Below are experts of layer 8 (counted from 0) of a mixture-of-experts language model. Rows are named router (the router's row for the expert), gate (a neuron's input weights, with its number), up (a neuron's input weights, with its number) and show model dimensions 0-127. Each number is 500 + 25 x the weight over its row's rms, rounded and kept within 0 to 999. Numbers have three digits each.
After each expert's rows: a language model's description of what the expert responds to; "mostly gets" lists some tokens that are sent to it at least half of the time. This comes from a sample of Wikipedia text that the model never trained on.

# expert 0
router:525515489495500534466515513537528542484532506495494493467482524447488489531515473530524490504482497478505484472465488499504499517508527482497538508559459490480514473477491512508487500534524477493525523515482500489542544488566497464511508549502522516479482536487505469493513530485512535541544463486492510545462532494499535491472526443529474511493465471481521509493523506498492491545552
gate0:519522513516518479479510509516502500547527541516508547461495522459496463503525513462483555538507549481489497501492490516507503489510566506491486454477506489488527519502529483493517502488496480491537516450513480492486525531493501479515552510501530481543539485503484493525485540480507519521472505490484483542451529521482492520453503486499540497528519520548494552439472519501501520475513
up0:541524492525514501491543504519509514511497492543472526557520441467558475499475526480505539498493491487504495507500497483449479493492491513485473481554474536483468514449552490487550544517457485487487488477488495514500506491482511485519458524520451525496503513509494520524502489481485497487507429483513525512512521523493464499526463506503532530521525505469489498497517540551502485514526
gate1:458510497467493469500483500479506504455524514463510518507490464552549505492499523522486551545489498515498519499427496508466467486523517542480494504469496511447482507468504505531472513506525483477512517551525486515473488503519503527473521531539466509479510512517519462494521491490540514525505458531453456533478522462478534494486511504553494499498490458481518536498531488498498480525501
up1:538514509495506525489467549498477478512524488412443505518459475494506478479468475484506487513517519433521491500521535475483487500513494491480460490517498479524513505481475494489476455481504497437518499498480456525516466496505556517498491480478518511505472475523470518531502482459518481523485490488518487529506476522499484531523536535430505506484512500521512475556481496527496497503501
gate2:439503507505459518513541492473501507480507557502495507450492480484515536488515511569529513463463489520499526522526477512531504490478518501510493524518494484490542471497471462492484485491541503482505487547505509529532486454511503471518575541523492485471500514516511518502501534502507508518527510452529494519517523516527493453499529493470535507510484456478527505511480458457502481464496
up2:476503528490514549491484551525495506489504487475525537487525559520511503473544545523492445498533487503483487493530486482467498511482528473510520506509541485455522550499484523489548473483512493469509485529490522544525486492520545469497516524503499453487486537530474484479512543510482503536517455477499503468527535513466480481494516480519480480530498483469491485528453552503484488506501
gate3:552514527472460463482497495480487546494518533477503522486477468558473500529489501501487453498518515496519490528525491532511460535534540507530489483499541514461491451512483470488502479491510463470509521499529551515517532491482515484499488501518503550490495475511525476498452590548505485468522510500496541509501527518525511495471498492528476474504500490503522507501501522484491496498447
up3:494502510515565456527505525500470514504508503447496463476483528505466504498491489537488521493500538478513447458522466495473480512526521469525462476497543480491462502487473510500539497472504464487517495472525517492509499489472498496511539530512531534466517453537516490510509515535493426503562502489512534506490448470519496478496502480492477491506548471505508500469499511458530493516492
What it handles: Capital letters and first pieces at the start of personal names and place names, such as B in Bublé, P in Pembrokeshire, John.
mostly gets: " John", " stud", " And", " gu", " William", " Dav"

# expert 4
router:498520529462490506485509522521550542478515505544478546560498503502503500497488481525537479472466530502543498505498517501537509523524506498489480513488516522527544501515507505469467469517494557506489503499504486528510517508516457524493440515543468537499477495501496475521465477482492535525512481481512501485516526489508518482555463496557482543470521553499505497457520469526503519544500
gate0:517505508505489505497490523499486518490535490496457499534510478488498522517467528484488459466479495498522520513501473503478448478504482524552513504482452495507488522503519494512448477458486477503498555514497482489514530502487452471469484475534514505543526485506514467501513514513552512448478472501481470462531562540508471470495484522446506453504487515498503499486503494490542528540556
up0:485520505482527500504494515508512491510516507490501536431495561516510468506528501484473487475542502474496457527515494445512532497529490472507445476481473524504460467486474501477467503557487507506479491515495519487490520527541523481487529526468479484507493505542482500452443531508512520491488491465494514524499488512503534474448542506480498547468504513525521522507535493443483464499489
gate1:493528522480502519441510510506480528514533561536471464521495473474527519535485512531510492505496502516589494533452473534536517553498471478562463468473500520503516509484490496494507481500506515492494546498496511518524544506488515532464517478493507491478496478516527509515494501488521483523479461463495485472497502544513523465533482477493523540512468509488482528495524505486515519530475
up1:488486503503518524494524529504509507488473497438522498478499521488484500464507546475549499527457530559495513513507523517478516493509443499503489509515509519489495538530553506508476519496537544501541483519469502481494460494491515525488514526461494527489487520541512512493496520530491501488513491496505445473477480518527516435508510535471483498491515528516474531502420534472492530452512
gate2:483539520478485527511486484491520528505504491477483524542469506506485458487432494474500564467460492498498529485493520470479515512524461480487474493473489482477519468488516482487441516490502495504526545515561498460531530542497498536495472473498501527515501513506502481505490452507486517515486475512484529497522508546483504543515490469516477502481485558543507459447500460487488485520483
up2:527487532510539504474503505506510470545522532503522553467457496486494522463526477550496528484492468485475487498530427476463505504482462477494488480523501508539447505474524541475459521492526496530489478475533488512502469533482463503498541492483509525480505500479457462505528474515506557490516519489536499550472528478513470511493471499477490481477516514464506505520513483501489478484520
gate3:470490484450501462485510481511516507504461513523485483487480521519486498515481507509522502504514527536473467496488464559527488508522534523502472508492561537465496507480499491458476515508504520527492474497497511484508483489490531550531458503528492476497499510510515517478529509465508507552461515480489509470487514520477559521557514438539533492497465479499520483510457481445461522504465
up3:504520533466458490530521489513440506487508466515503524520541535478502519490492487519504524482532484474503478505497514468531502526491484481497542503516533529513505521482455530506503479500464453522501469499473517533496528470491483504467510485511493519483505479549509462477504481511518454460527491482549521458482477490502559495488474522497494492559445556470488492503503536513505462462489
What it handles: Word-initial M and other capitals starting nouns or names, often after the or a, such as Museum, Merit, Mutant, husband.
mostly gets: " M", " Is", " She", " United", " John", " American"

# expert 10
router:468513512503426475498518485488522464528508513502543500518492524513507529500507464478473500479538516502473514485507517469467538538516542514498547529538523519489481537484480502474491543521480471523505504472519493542482465499531476502504541488503525507501495491481523496497488508508493503557473495495504553528480527479511501542558468513516510513567490483532501521476541519476448513501478
gate0:502536494532488479473505503509505529561503535495508510512513495527559506482501500471464497485494505460496525554531477471546515452507540463542442474509478473455496491478538509501491510493494511523484458462457462482510526520466524515514493497510489476464496498513486449520480477469485508528486505486543527482509467517480516475464508494515495472492508519471474480476450523501490516543510
up0:497509478474483509498491535474554558538521481514449500519482507529495524513532487491496514493512501474518525519491493488518519525495515485514479490533469499539481490508519476494534523522498520543487544535469485504475448491453530490465506543503533515519511514501503461531479496546488479473497476512501518486473518528476494470583502516479533566492490466507479532528529494494503541499493
gate1:476495490462492554512555452500487550489475471506531470482527479477499506464494487534506466515476522521570486468512478476538496479513525518526523490507557550504501504478525488496449503478479521493501493471487516476462478481490479482523472519543524491439480475486531499461504491533496466473467492506512488497482540507510501509514493485512468517475490541478522513500499467477486537475509
up1:500504531488443484539530533515473522539522508497496497532542535508498552485535502511493472518486513525496492530495480531529513525471457520438500496521471550484477514473525511529452469515517480506557477504526507515506512483479493478488487501505509507449496525537479510552486479514478514510506483526510547553523501525513501472463515483507467494487529565513496510467503523493493489526500
gate2:476487485465478538455522530507452507534499482541527504469524497495498480444545487513504468539503517505543497483482523541482479513536486514478510491527506508487472488503566491496483508491511513508507502502470525498496534480463489470473520511521466458521561477505520530473466475462477523535464495515512525468501526482485478498500464518529490521532489494495516516457526523567509482504519
up2:496511475486544485471501506511479444513486480543485489522501503465508501524444501513503500520531551507520508524512485516480469503505508483485490491536474481476481500460537493499537522446546534482474485512502517490474508476473489495554488478493477490507453506479512457507451484511482514548556508503548512515519501502542502521540450520510516492462527515554519503506485462471534497491490
gate3:511522465487518508495505532450550507500480503541513534494504527518532506524499504514478504500488524427488530525507547511489486519496519480527522433468483485507462497498527483502454500516504487491484488492502497522448512548547488485510510474481514521528502491518540485524480492522494548497507476494543522465501549520486543490475487536523476463469486479529526479498509557500485505538530
up3:552517479476486521524509498490502523513500498498467477490509520483495495516520455523475473489564512503453507485501539471505482445530450478499496481459487504487540499555455545500475491488545475502534498472467510473508512457472510472460500470488488483492547485448499505497494494525521517489483502490502524453479475515561489519466506509476536500509480503488506528535541507493488499539480
What it handles: Pieces in sports competition contexts and result tables, such as FA Cup, League, Championship, scores like 0–0, country codes.
mostly gets: " Euro", " Championship", " No.", "==S", " League", " spec"

# expert 7
router:480480475502504483556475561503464501490471462513500476501491500557524486515461514548542505542481456509502528516483488468489504486473493534491472503454523481491482501525511466491522537445525490479489492481489460537504508531506508533507499527482476510517478515469457527499498540491491493478523446515525483485518490485465496476476504551490482483521494484517472492478458529496510437507486
gate8:445498491501459478515506513532489501479547548504485519517487509517463485509484512501517516518448484497507505513454478478538497496502484492485468484528459444526518516505485494535520507446496513528467467511429490517525507486546496516508525463513503511481503505539494534452525511486481497531504457556529516471462485507501535508476539458482483506479491519537514493493504494495509473495450
up8:504494485506548481485513481515469500504520500482492526488551536515467523527498473500431471531491480512502481516510487496477490531484473466452541560524503550453500475502540525478467496509494484513497512508514475474482510488479426494511484513435452511516518512489502487543541492502507550491489512474487506480503495483462530482515489479510505496510506481469486479488490486531500562518527
gate9:473516493509503532461502486473475537505497508539493436504489511494518510482485519486478514467472488503475455493487468469465483544482497480456479509464521488480515508448487458503502532492484506507494493503449456545495484498524463450465487516504509500514500438538534500467538432482480482510511505484501478555489508504475541488447503457510481507481502513488489499516500514488492489517470
up9:481507476480500520520503509484495489504517486524551500497510472482478518496474485501535494497499483509499485457508534484510495536493555520505486464542505514554492491471475472552466533476495523490484511514488454507484505502515487500467569525515564494467509465537492537470528501510528495488499493541473502509513492499443484523505487492509591500457518513521488489558495473486517496509508
gate10:535501459518499497517483491567458495536466514513479494475499493490513490497520518514429488510487512480517531522526477523478456530509467558493563521521517536485526496483489523503506497527486500503509538464466535504515519544512480509458469502505540519505530516510522503538500533524517513490493500529505468505516538509486464485472537562471483470449471515502499489522498512512490487498468
up10:524465497537471517472568531480484524526509497479523517510515477473470486508485489517495493494484521507471472550495496494487513484554506470473449476516510505517521479541479499483484457545509546515517500492485540513501482497499458495465485542487541489547481471487462502482502488462471488476521501445461501516506496491546544456485468489466523476490536494488454489519516479502520507478499
gate11:510510509532504470559487542504513511490498494495512514526467506489472499479505483470477494483461504539494566518483500510481506461527508489536463465482474513554506500467527466532503517491494491491529520500498500498494457509529492480504538500522506502490473542511453540528475539484518473501523547517454445513526500526528502470526525547485442503478536518467478512502476500512505494464465
up11:508495447469510498482508498522479457565525479519506517493540542472497517497547508508491529469497541477500501452531512485494478483509534480501500525470525507510485474497516544533540507535530536526499482510498502485483491496525516506490478456497488467497498522507551514494524467518508502485489502497523582478456502445527531505475502506536538520531491494457498510483516489512504552478534
What it handles: Table pipes, line breaks, sentence-ending periods, list dashes and section heading markers in infoboxes, tables and lists.
mostly gets: "|", "==", "\n", "===", ").", "es."

# expert 3
router:508509490465491562462481463525461509489492517487493510473515467524543498508458488511480518519509518514492510531511479501495486490495490432511509463442491470516508505519506466562513448485492479490493500500500513494489463530461480473529511498528465487514555492510521495461500460523497459499482522499531479515480532494491467461514501557502501493475503544526526463536550498502501527523500
gate0:505517489487496514548524461507524544483483510513507484496499438488509491511547507524476466492504495496499478512513474467530485514495467432503482460540542539524507509518517457525521451505447517501482465463479497503485527509468498499481504498507511464508476487506499554481514458474531509510480566491480536507505517510476521518509506503472445478487510475476513509521519504552508464474478
up0:501533512495486474488516527495532487494481454494474505529532499450528516483502503508465513518510499494519481505534537565478533499483523503479527474484456477508499466502477479502502496501492465555485428469501480517539495542538477468519459517499483524477513477517475499538491538498495512464500504499464500535506513506485496477491506489471466501483485450480458490500512513517497473415527
gate1:517536477494543545520508491490513522489476471501453484550522537516519498546466511542504466491498531470488502530517486496548546515519491524514489525463490509523507516459492482521480532477518501526508490532502514498505555483444509454501504478465500524560482484496506508472484466500503465501488477543502496517474482522465468471515510503531498465461495450494468464511506476488525475522520
up1:501536504510501498487490504495482511483509471498485486527483526458511445507469533492541505474509501507473487491491502510536489543569466529515472544491487480535503532528493510540512546530499485514499523502487515504496458500476496492519481502516544513545522516539464567491540485533494531493477519510524540519519536491485485507489492520481436476514503477496476501510489423528525491472496
gate2:516469519504534559505468516469537524531522554520512491479476489495540520506494566522501500534494492560488484478493503457506480489496464463499499449483528445503464512497493522504508484515489528443517529489516470480524502507496515507481487495525498542535509488480487546499529478484483521499518538504502473556462504519495507483484497500489467461557535531482496495523491497488513496458505
up2:538501479480492511494520462531505496486454498454491505456509529498484510564557503482548460487525481547478535531525531525504484457479512492483493494525523492496504437534472508512501475534473504506561563510508520500513496524540520486484480511527469494456504547490503492506485500479514527506464507494468491551486513502507484518494469514488516486503544505510501515488489525521453486481505
gate3:484477510506502498521510468517528515494480504532498488489492497495526507521460500495532521480506539482487527451484517559523489487469484524505491503479505518544501504506515483534522488490516467492503455506531447461512463532508493533469493501499488434476493481556555525508542497542528480498475497495487488497464486558498508479473526441502484538538487516550534495517504516481532529530490
up3:490480537513511481459521474470480521533506475454542503499509500542454467490530500523469482498507491463478466518508517537498532486473506530529498526540485520530515474527451556445488493511516510530490506510543518523518475508515550510509519481495464480555487457547496505476493525511483514506487524475517518502524486536518472515517491446505508488494511515503478550539474489505500514475467
What it handles: Articles, possessives and demonstratives at the start of noun phrases, such as the, a, his, their, this, other.
mostly gets: " The", " the", " his", "The", " their", " part"

# expert 6
router:501460494517535529484506478489541475503482543517524514472479524493516499488549517436479505460479501493496522470531496514520472496542482501502527484541472522520522498489535511531515467509483457484515491514489494483533530471506507496484513458493502465494550462524532513540531515479542477479505537484492484477515523524511475526552513495490561505516536490542483506497508574503501508477494
gate0:477530456432502531530510463511520471470529507507515562525471496507497468472472522534492473505502486490496537505503508515479426477488470459504511519506481499516500494475502528495492517531524518469500516473517545547537503523487538497500509533520490554526543477540495517534514495460547494478494481457516509498509484482513482471483495502528461509505474467508473519499518498467527532506507
up0:476478527477521484500533429497534508474510466506507529556506489510572527515513514492500456519483514476467491506517544522485481499493491549514522492509516529446541493499499498497455495509494472502503537483515525538498487500482508478527496529485496477501505511557471497508473503498494485445456527451512481537429481513518482485507528489485534498479509515521521539506486493506485510503461
gate1:477457454513501532482511485482528459493500517482498513495531487503535490488510531453451503495514504508479536488454525494506466504488475464478502495489532500496492465469551522522489488499464515522496509523477478543485458459491529478526516471521512494518442492524504492499480515516563483518512561483546464490500460532488489460493499518480529494498497523500521473525499555458472484469494
up1:520497535482504522531487473489492516513501501518490450519528457528516510519514536537524462495487508478522473476511510501517507507482498553500468497507552472514478469481504484504523460516487512491543521507492519508474489513546450506494517458506506494476519547493532514534534547475556538518473512500528495470530489521503489501558514520498537482546498545503463495474498506482548489541472
gate2:482439512460495527522512534445489513520508497512518529473458527476505533518524525479504507539490467486488500525499473481503491533502505487465523537511501514506480500477516509489528517534484466535476499472498502500524491532501538531514544471485521528494478483525475527517505516550501518487499523465497498518471495484495537469459479474448503477487457476507435514525512534465508507425489
up2:499486533508492499524509494434548464471495471501491467476486468493514533498522457500515541482486497491515517478569512499517459526485518493461476458461493498485562520504475502494515522514505520493488500492516526515540546470516513533527515515504509502531500462536493524486455508535476500478513512463516496514525542502519527479534492469517484506505496534519455515544536527470536526505470
gate3:482488499524492506436483488497490495481540488540494504503468483509500503470535496481469506516492489505497514513486513504505525503462499475551461458450509518530548441533499488523505472515496471512479479522533525521481478454460503501498463459498506521513536493507487481479515458485478461451522511522482563534502549504496486511494496464486521555491473543484513512495483529485517516534473
up3:506523533500510493517505547517488468499508494502479469487466499485506496516537531513476450504498463477446512470502490465476543514487528480507496517517508479505512502500490477443517518538489462508473576496489540533488489505475504473482507489502467460534493513505527539519440472514498499532470524475499504473478513517446484495497480511509535547539512459492489541488519534512482458531485
What it handles: Prepositions, opening quotes or parentheses, and Latinate prefixes starting a word, such as in, during, pro-, con-, re-, un-.
mostly gets: " \"", " pro", " un", " ro", " con", " re"

# expert 1
router:513538514477518456511521487506520519523488468521506482433508496518517474487530521504508502550511511490490497551500507532510534538465471529493413513468473516478459490483478523519521503485510486520524475532498538511469465554491492501521510525507484498526515469510487470511456491495475487462503475497495531498513476517526494507450538509489495442508515543476498490519515470509542526500472
gate0:496492512544487480470500506555461553484549497473457507450486503490466500507492476521519492538468507504573497519443497489490507518499474490504546529517505541515500511486491477503522552509527507496486527526492530508494465513524468480539499510490504495479513521537512525522513510524553502470490488530477526478484455488484471496512470506523470507444483495463461499485460484498519468524494
up0:521499512514500544485486453494488497504531512514502471477484477541491507506539547500505525519490521462505439470560502560507489516487512498501486484484506518485489475516434493535501489537507531497505533522489549477501538501516483493468513537475502499484534468510513512501512504550522506540477480489500529491498500480481463486490506543528450521522484501510458514499476451476519463560500
gate1:478449483495504491497521492501474525524539518461496523453521464515496481533517515489532487501527506510529478560514496530503507519447480514544476485529520511492449493513524501506513513483509538507532488510503456469529474537471504489502482481475540474493487478537492497501531505484481549525448519523484474476522468489531504491473484543494506494475470427491503497488474515546495523547485
up1:509513524503493512505472466460486509494559527553533546478494503488483487499470459518502524518420514474510523528521478511504480519464532488497460497453505485456505540515509459495481488491497517549483507562483493530497516499503495484520508524545490525481471502489480485445500490517487508512505469509497489470514462546509472473467509512516524447520504517523466473494499498484480513529461
gate2:488534532485561489523513493491530549513463522492498513498520484498498493505475541504481490516480533499507506469528490533488504512451483488514479483479558523479508494499454491547502454471544505503526488512485508523528486526583485521470490463500487499502472529468495488477509542501501481472486520461501468490468470521577495518527484501482494472519498524469512476537483482503503483497459
up2:516500483503496515518525516535495483513535486514501512524510509475496498532470501497471463520489532467505486509446494499450444538481463493498485493434519474493503500519522512496450533518465468470464506473458492485528470568516473500471541522517544558504473505516493514466467529500532532502518482507502511502511540479503517512499476462530492513493522544523539503502522481537505494506528
gate3:457518546436492511475490486565536522488539498459494504481500526515486502510486465483532500506504458503484506463537512460519550506521506505477471502467517454541532492529468525497505509487502528492519504491477538485488470486484501505489490519524484505521532501544513502486525523502530515507499500473481544510494456488469495492473489476569528486507470554513511475503530488498525501547459
up3:498506530456505485514504515474484496546494547518489556488495478489540526511455467528512480512475526495490510513466538560509528481544517509552484511495472474528556496498518487510516508503496514485511489516492528523507524496489505523444509548547519459527533492539546512539521507458496500496533528500511567504509479493506505493516477472490530495483528489474476490527509509484497517510454
What it handles: Last pieces of place and proper names, often fused with a following comma, plus month names, such as Riga, Mississippi, -ist in administration.
mostly gets: "s,", "a,", "e,", "y,", "er,", " March"

# expert 5
router:532450521525518476522497520484472485538461494492484523511495509522491527490536492454483477536482510511529467522509489479479496464509514467498485537496549477521496471533519493512513514459525459471499511469514543447477481468454511522522528451491515515472471491508443494518513485522515468471483547509490537482465483532494484521507480495449479550467507492493496538500497509505534501486469
gate8:531479478500549527519500543517508523474485501488520508513446523472513531470509488452514495516498523540472535501526471527528476518522532492485504515494522492531521528517519482533472482497447475521488535521478458480491503537493478497563537463513509520448502477513522518516535524483501490486543541493453519512485515520499494446511526485497485464502481490518523554475530525503518505514524
up8:469534503517518548456500503465492496513507497504468507470476503504452564499457529471458521483535472505531511488447432526447511503492490466479516496469502520519491522535490478472489492502501446493476486509481508543479524480485445515452476501498515499482485493485519571526484526499476489491479494480483489502492507511497498539498514498514551484545514499480522471512481517491515520478507
gate9:479527526514487522536501504497488559452474489543535516502524491469518521512485472495507535507502455544486498506521483472488527526481525493485508503485521526541496480496524455497509497534553526509471515508488522548530505527493503531538529485512473495498522500533518524493517512468539505532488515552517482464464495518496475517523443483472517491485442505506492535466500492523524557500461
up9:510511506542543496492456526475532530516523493499490534477517512499451483501499554508456512506474484472537488528517504531479491504490483484507469513502473497499503531532494491480546517478499536451518476504525488498455506486492511498506485485510528520514515479510477465494513477507493465482494461477512529571493525466510465526516485503530480495495511516518504518513456484444506504601527
gate10:531500513485521480549495521477492431530462479539495505537517511483532491478461450495491449525487474478497496480465451478476506452449489552483477476521519476495510491462533508509474520501492493524490506504469461507504499505476493494518495567497496515482468522531511496495489486522492491475506491511505525496465493496500457495502489507545491500455513467458476516500523559471534497476476
up10:487497472493523493487513490483534538470478485483498484546506488517470516494492543513458533518485487484540512493529476538509502520453540458498490504487507444471498478475485467489525534494535487493499505525519478559497465494514535499509492518476505497482498477503556495490502460559513450495497514487466547465539505523492493520542508532517463524551499514460499496500505487497523534451485
gate11:498504537510489486453536473447537499547478482492492442517521515498497534477501495514462556537520490492514455503488550498473500491516492504488495550493505451490502470448494540517516512475500510512470528488481514517521501513486524528509510515515470490524502492532487532503506519506517469484450498469501497526522509529531548522488457512534450521529503484538532494474488468510492446519494
up11:516501513478536467496565491493537550479510499499495509482520527532498514509502517494502496477505459453509501473552482492566512499467518482480517543491516517512486435480518505475496424517505520509497483531491493479474510492517498489452541536488464515518527512449534491522515454538509503527504516493561511498502540504521523510503499471484495499507528518496501480452469518507485519519485
What it handles: Individual digits inside years, scores, statistics and catalogue numbers, mostly in tables, such as 196 in 1962, 4 in 449.
mostly gets: "4", "6", "3", "9", "5", "8"

# expert 9
router:473530494521507497504514495513457529489537520463492494487509495487487491520498506529465486541545460523491492509510501527528494475499505481510495476527497528484515491515489517509513416497491555473459542476539508488484504518461498508446458499489533498533443540484457526513527530476499483484505470519503503487547482495461530511475542493483475475452508500471494457520467511475494494464518
gate0:489537515498512513549490496538454483500502523489520518533489509470509481513516501481529497512473446505516490487474532534537501518566465504538489469535503547484470487492439469491496501493504543473523500527495482497514488489520474520471511421495480501454518476516485425495490543499524461489463498493469497494503527494485477480484469486490472487503494485485467536525511472519490527490491
up0:452523528515533471454550486517542493538487529510489510505493485564551539485532534514524511522508504534521473485496461497481508481485503538527492446493515498541483490481506527460511498466532483435506522490498512482484490516538506535514458492481496480529501480519498503519499458517473477479472495450467509475475494516502511510514518563533512505483474514491489505484532505522479468479493
gate1:521519469528506498497498463469451488484475498476505472516513532491525513481543501516490493482507489539493547523532508466491514502495533474540525509520461508471519513500518457489521476483476510506483507528489466515506562487522531533534515479530494490491500521505504462502524486501491500481469490497562521501537443480509485564545525492484513483523541477481526518479484493482449517534559
up1:506482502506501498461440442516477506522453470469524551498523521502499504533488517473547497509524461552429516488503500483494474476461516487492475516539490503484501486486486509492494478460475511497487464478557491489509544517508516467493537510499516458514471497491492495485488516475475498459448543492505516489508490511474505532516498474516504501517553453474497477500517492537548496506475
gate2:554498510487469518469487459499518518524506461521506508511504462517484531522460475521512484501507514587497532519516504516502521524507498493511473491451532495524534473472495469492505479474482498480489500516483475469480509492480483527451494530498492474555440529525494554494508505503524475482512514485509550479488484496468515511520571498507478509496478458520481555475503533509498510489468
up2:507504520448499462511501528493502481502486507484523472523447465557513496490514494542454460499542514483487511485521497478526467529486530469492487517526479496515493506462483487499525545490464543510524490514455498537511508496505517441507505481463475476467500485495518469528520520514458539514502503536479484495553481513501483546534445535460507492477498499503472508512500454470523505532504
gate3:498498492455500490517493531535517513472489491552489501519499513452488509529523495519469490508506521556517510541534539486473481497483520523517498510476485508513514513507480525518491486530495498539501488478537504495519521492440459484511514481493498543493466507482484517538503461479468479472499471474492525564483449422483506504517541493500516490509501488535510430520506489535509473488547
up3:517505435519501517478543535512484476512475477527525494505505504540514468470524468511483489438495543472496486484479478541494470498507491483455515512491531491509489488519505504500528484510486522508462531510538480478520534461502485515527502495508482488475472477422523506524479433524505486516528560529488528482499498526492482520546461464501512516482499489501491491456521528515491536466491
What it handles: Conjunctions, relative pronouns, modals and infinitive to linking clauses, such as and, but, would, who, to, plus name-middle pieces.
mostly gets: " and", " but", " would", " they", " who", " can"

# expert 11
router:484489522527499542520482476472528502456528477471470471504505498466454517476473495507475503471499430555509461519493469484501484500440464482528482470500483492509509523493461507465466531506524537494526487547474477503516476481481538501484498502524503436503507498484540480438491499538496519474522529521478484479489483521504504512468469478472527524486483472514495511524458508496487503470511
gate8:504495530458525507467474473501550511490500492541544468515473510517513531477508476520457504472496522478492489502508536487529482487482495495484439517529494516506469503525513499484533478456471511516488503474506523491487510534492495498501458460490481493506451507536496548480513512504454530481497527482497472521470544457508544425547531461510505482458501492531510468485498479481507463500504
up8:512490480506533511467477500452465486512533530476469507491480505530494504500503531466509516502507459491505476534539511483512488546444485525474490549524556519485508533467510520492529513478499501508510488491463481510475462524469487523533535504456463496497447482495543545478490517512517486479478514490466505516487496450547546550514474499479521486523489531523465488507465528520518486499488
gate9:525483504523523489477526510525515501479505513506549472489485503494476542496483495526496483507473494474474487485520536484532460513464491551518446510520493479459530511500457458500514509514480539514517467539464471530464511472509527505462493507462510484551514511534519490494488538525504504519521494489523420494528529484502502548490444478500478502520516499480499458504468472485497470505453
up9:514451475525484484487516477494452538492480528500509489487503464500507520511480461491507483522482524529471519477504531507515508445518476517524497502480486484499506497474468484526493483455507497475476486487485510505490533487594501493494487489472511480507480517405511491517493522533517493485495497485501488478491498509532482446475467517494468491556497533551498454512465497457495545490502
gate10:493481462521484492458471474500534491467445510507515486487504478515492551509470520481464522489469464519514523494510461531503483499470493492521465429500460485489474563497505506501472486515535511496502496462432505460520473495494516494514472515513499470520478506508495544470522501481524532528493524494481477523475468517475493476496459481485492508447476491481506522496501490490458453478449
up10:511528457493489430546500477453485476534484522493488498489513511493478530505513493525472449448511497497503510466488542487450476487517513467518484494510486481513505527514518473503533475467523529457492494493492511512523473554474492500472495506485504507476552484546537528459498450497479486450500518536524530491544510493489499468508494526483479482513502533487495540462485510530483500508459
gate11:444485503537520485542511454517514478507505516474492539468531469509485499496520483497517480517478465485520479500466491499462528508470483486499536532509516515471516486480488494528457477498491515545501493477557493522468516467482540494499514494489493473491545483529536491522506522584527484514469465502484506511481519503551490504487441497493555509503507516510490503524491508520459484491439
up11:495502481513482486490519504486510535500505477502502497504534535436471509470487479530505503533487482565480431514490517488513510507546471497484487520505484519567489527508471471498477522503456485510510515489517488497507547479482520477480524533510508511517560484527502521542485483498466497480492471465479533475565469427469510489520507474516516520494501520532542504501503480522472519503488
What it handles: The preposition of and others like for, by, with, against, plus middle pieces of words such as appre-c-iation, deb-ut.
mostly gets: " sc", "|---|---|---|---", "|---|---", "|---", " against", " during"

# expert 8
router:519496498532537495501494489483525446540473509493501520532491480483456513476508521506509498501495541485485501435494533525491504504545521510489556485463500461472482509460547513486493515528447502498508526500522485462527537489518490513516544481463503494536484520514505510503535496514496529564534503497484479510512500459519526490542511462499482437559523482499485509504515447490506506497504
gate0:510538482499503504503528474526472488533493515496513495472486452472486496475500489487479532498486479538552486489547520477524512510519510523504511506462490480494510464480494501526494507467453532511474530517498528501555464518471485468498483498523460506507476561582563496496474539507492490510514507511510488512508523526548502539546500538537497460503531453505535511508503508480502523500506
up0:477491490461477473504544478533511451481492478515487506496507474470544512516492552529557497496528521463510499467505516503519483523511491501489497483479509436470488503476507495509493504497494479510487494457492535521499475463479450491509457506493473557477538518492504492490500522524503499546490457476529490474534528529499539561496476541520492503474499467449539479520475501477520499542490
gate1:511534483477510502444506492542433510499499479499502490527503481518546479494494527520529495476547473500515493478459483526464469472464515456481481515478502467514455484530472491505517458487465520534497486499491505504534468496526462510467492488521498490501492550548516478482564479500486465521532530519472500533492492528472488476503510502492490507529510493460504461480536485502504477561492
up1:471508515495525508490500482548468497503481499491461444524482504476506447442546505515502486510525441474455484492455482482474481519503491511503516500515532497479524504536516537494490517505479543462495471472533487485460474516477443504487508478508566509459502504530521477503499475522478452513545548513456515500540511499482490477527505506474521488520515516489496483518517473497535500482489
gate2:483496518498514530488496494483462479530518483513476568517480489521464497474518510496488459456484523479513495476498482545494482513495479517490558513496501492525477536499456443490509514459501469485509461478495509490485504548476438486469496459520477537515488475473530514506472517507486495514490529476458494494545537496463463517555476507480465472494455506525469468490471524505496521511504
up2:493465486511496471479479510472544502481532510493515499492491518524491520508528442511506509517443493484525523543507539468504491514505494492487477525498537539512505459473507496467514515538531478570556547520517517536507504526544460524484465539499482498529477492472503522521525466500496531516493496519468563482475509503480539484499498497528470506480491493501495514483489522475473532558514
gate3:442501535530512478508491482523502525483506491493487479486502501509507483546510476439557482495530502515472493486513516512509523528536500486470466506476501496511502495516484507481527494488475514507475527521510490531506518522510487502477489506449479490525486527502455548456498512549479491445455504532476478482543479500525486466551516466494516450510505470534490492475495454577502489474515
up3:527539483513516517518497483507488539478478493482484514468437499493506466504504499555483509546475500513507503461505534521485481528470476537473520562550501491473488472526454538508504467532558472484483505495469501504501513520522478529501523508521466484466504488498482505501512493459523519472552526521484487502518530495509524506530474429517455495549501508489467509518521517519489521492484
What it handles: Pieces of non-English, romanized or non-Latin-script words and unusual names, such as hu in huodong, Tekkoshoc, Cyrillic spacing.
mostly gets: " Z", " me", " Me", " X", " Pe", " sup"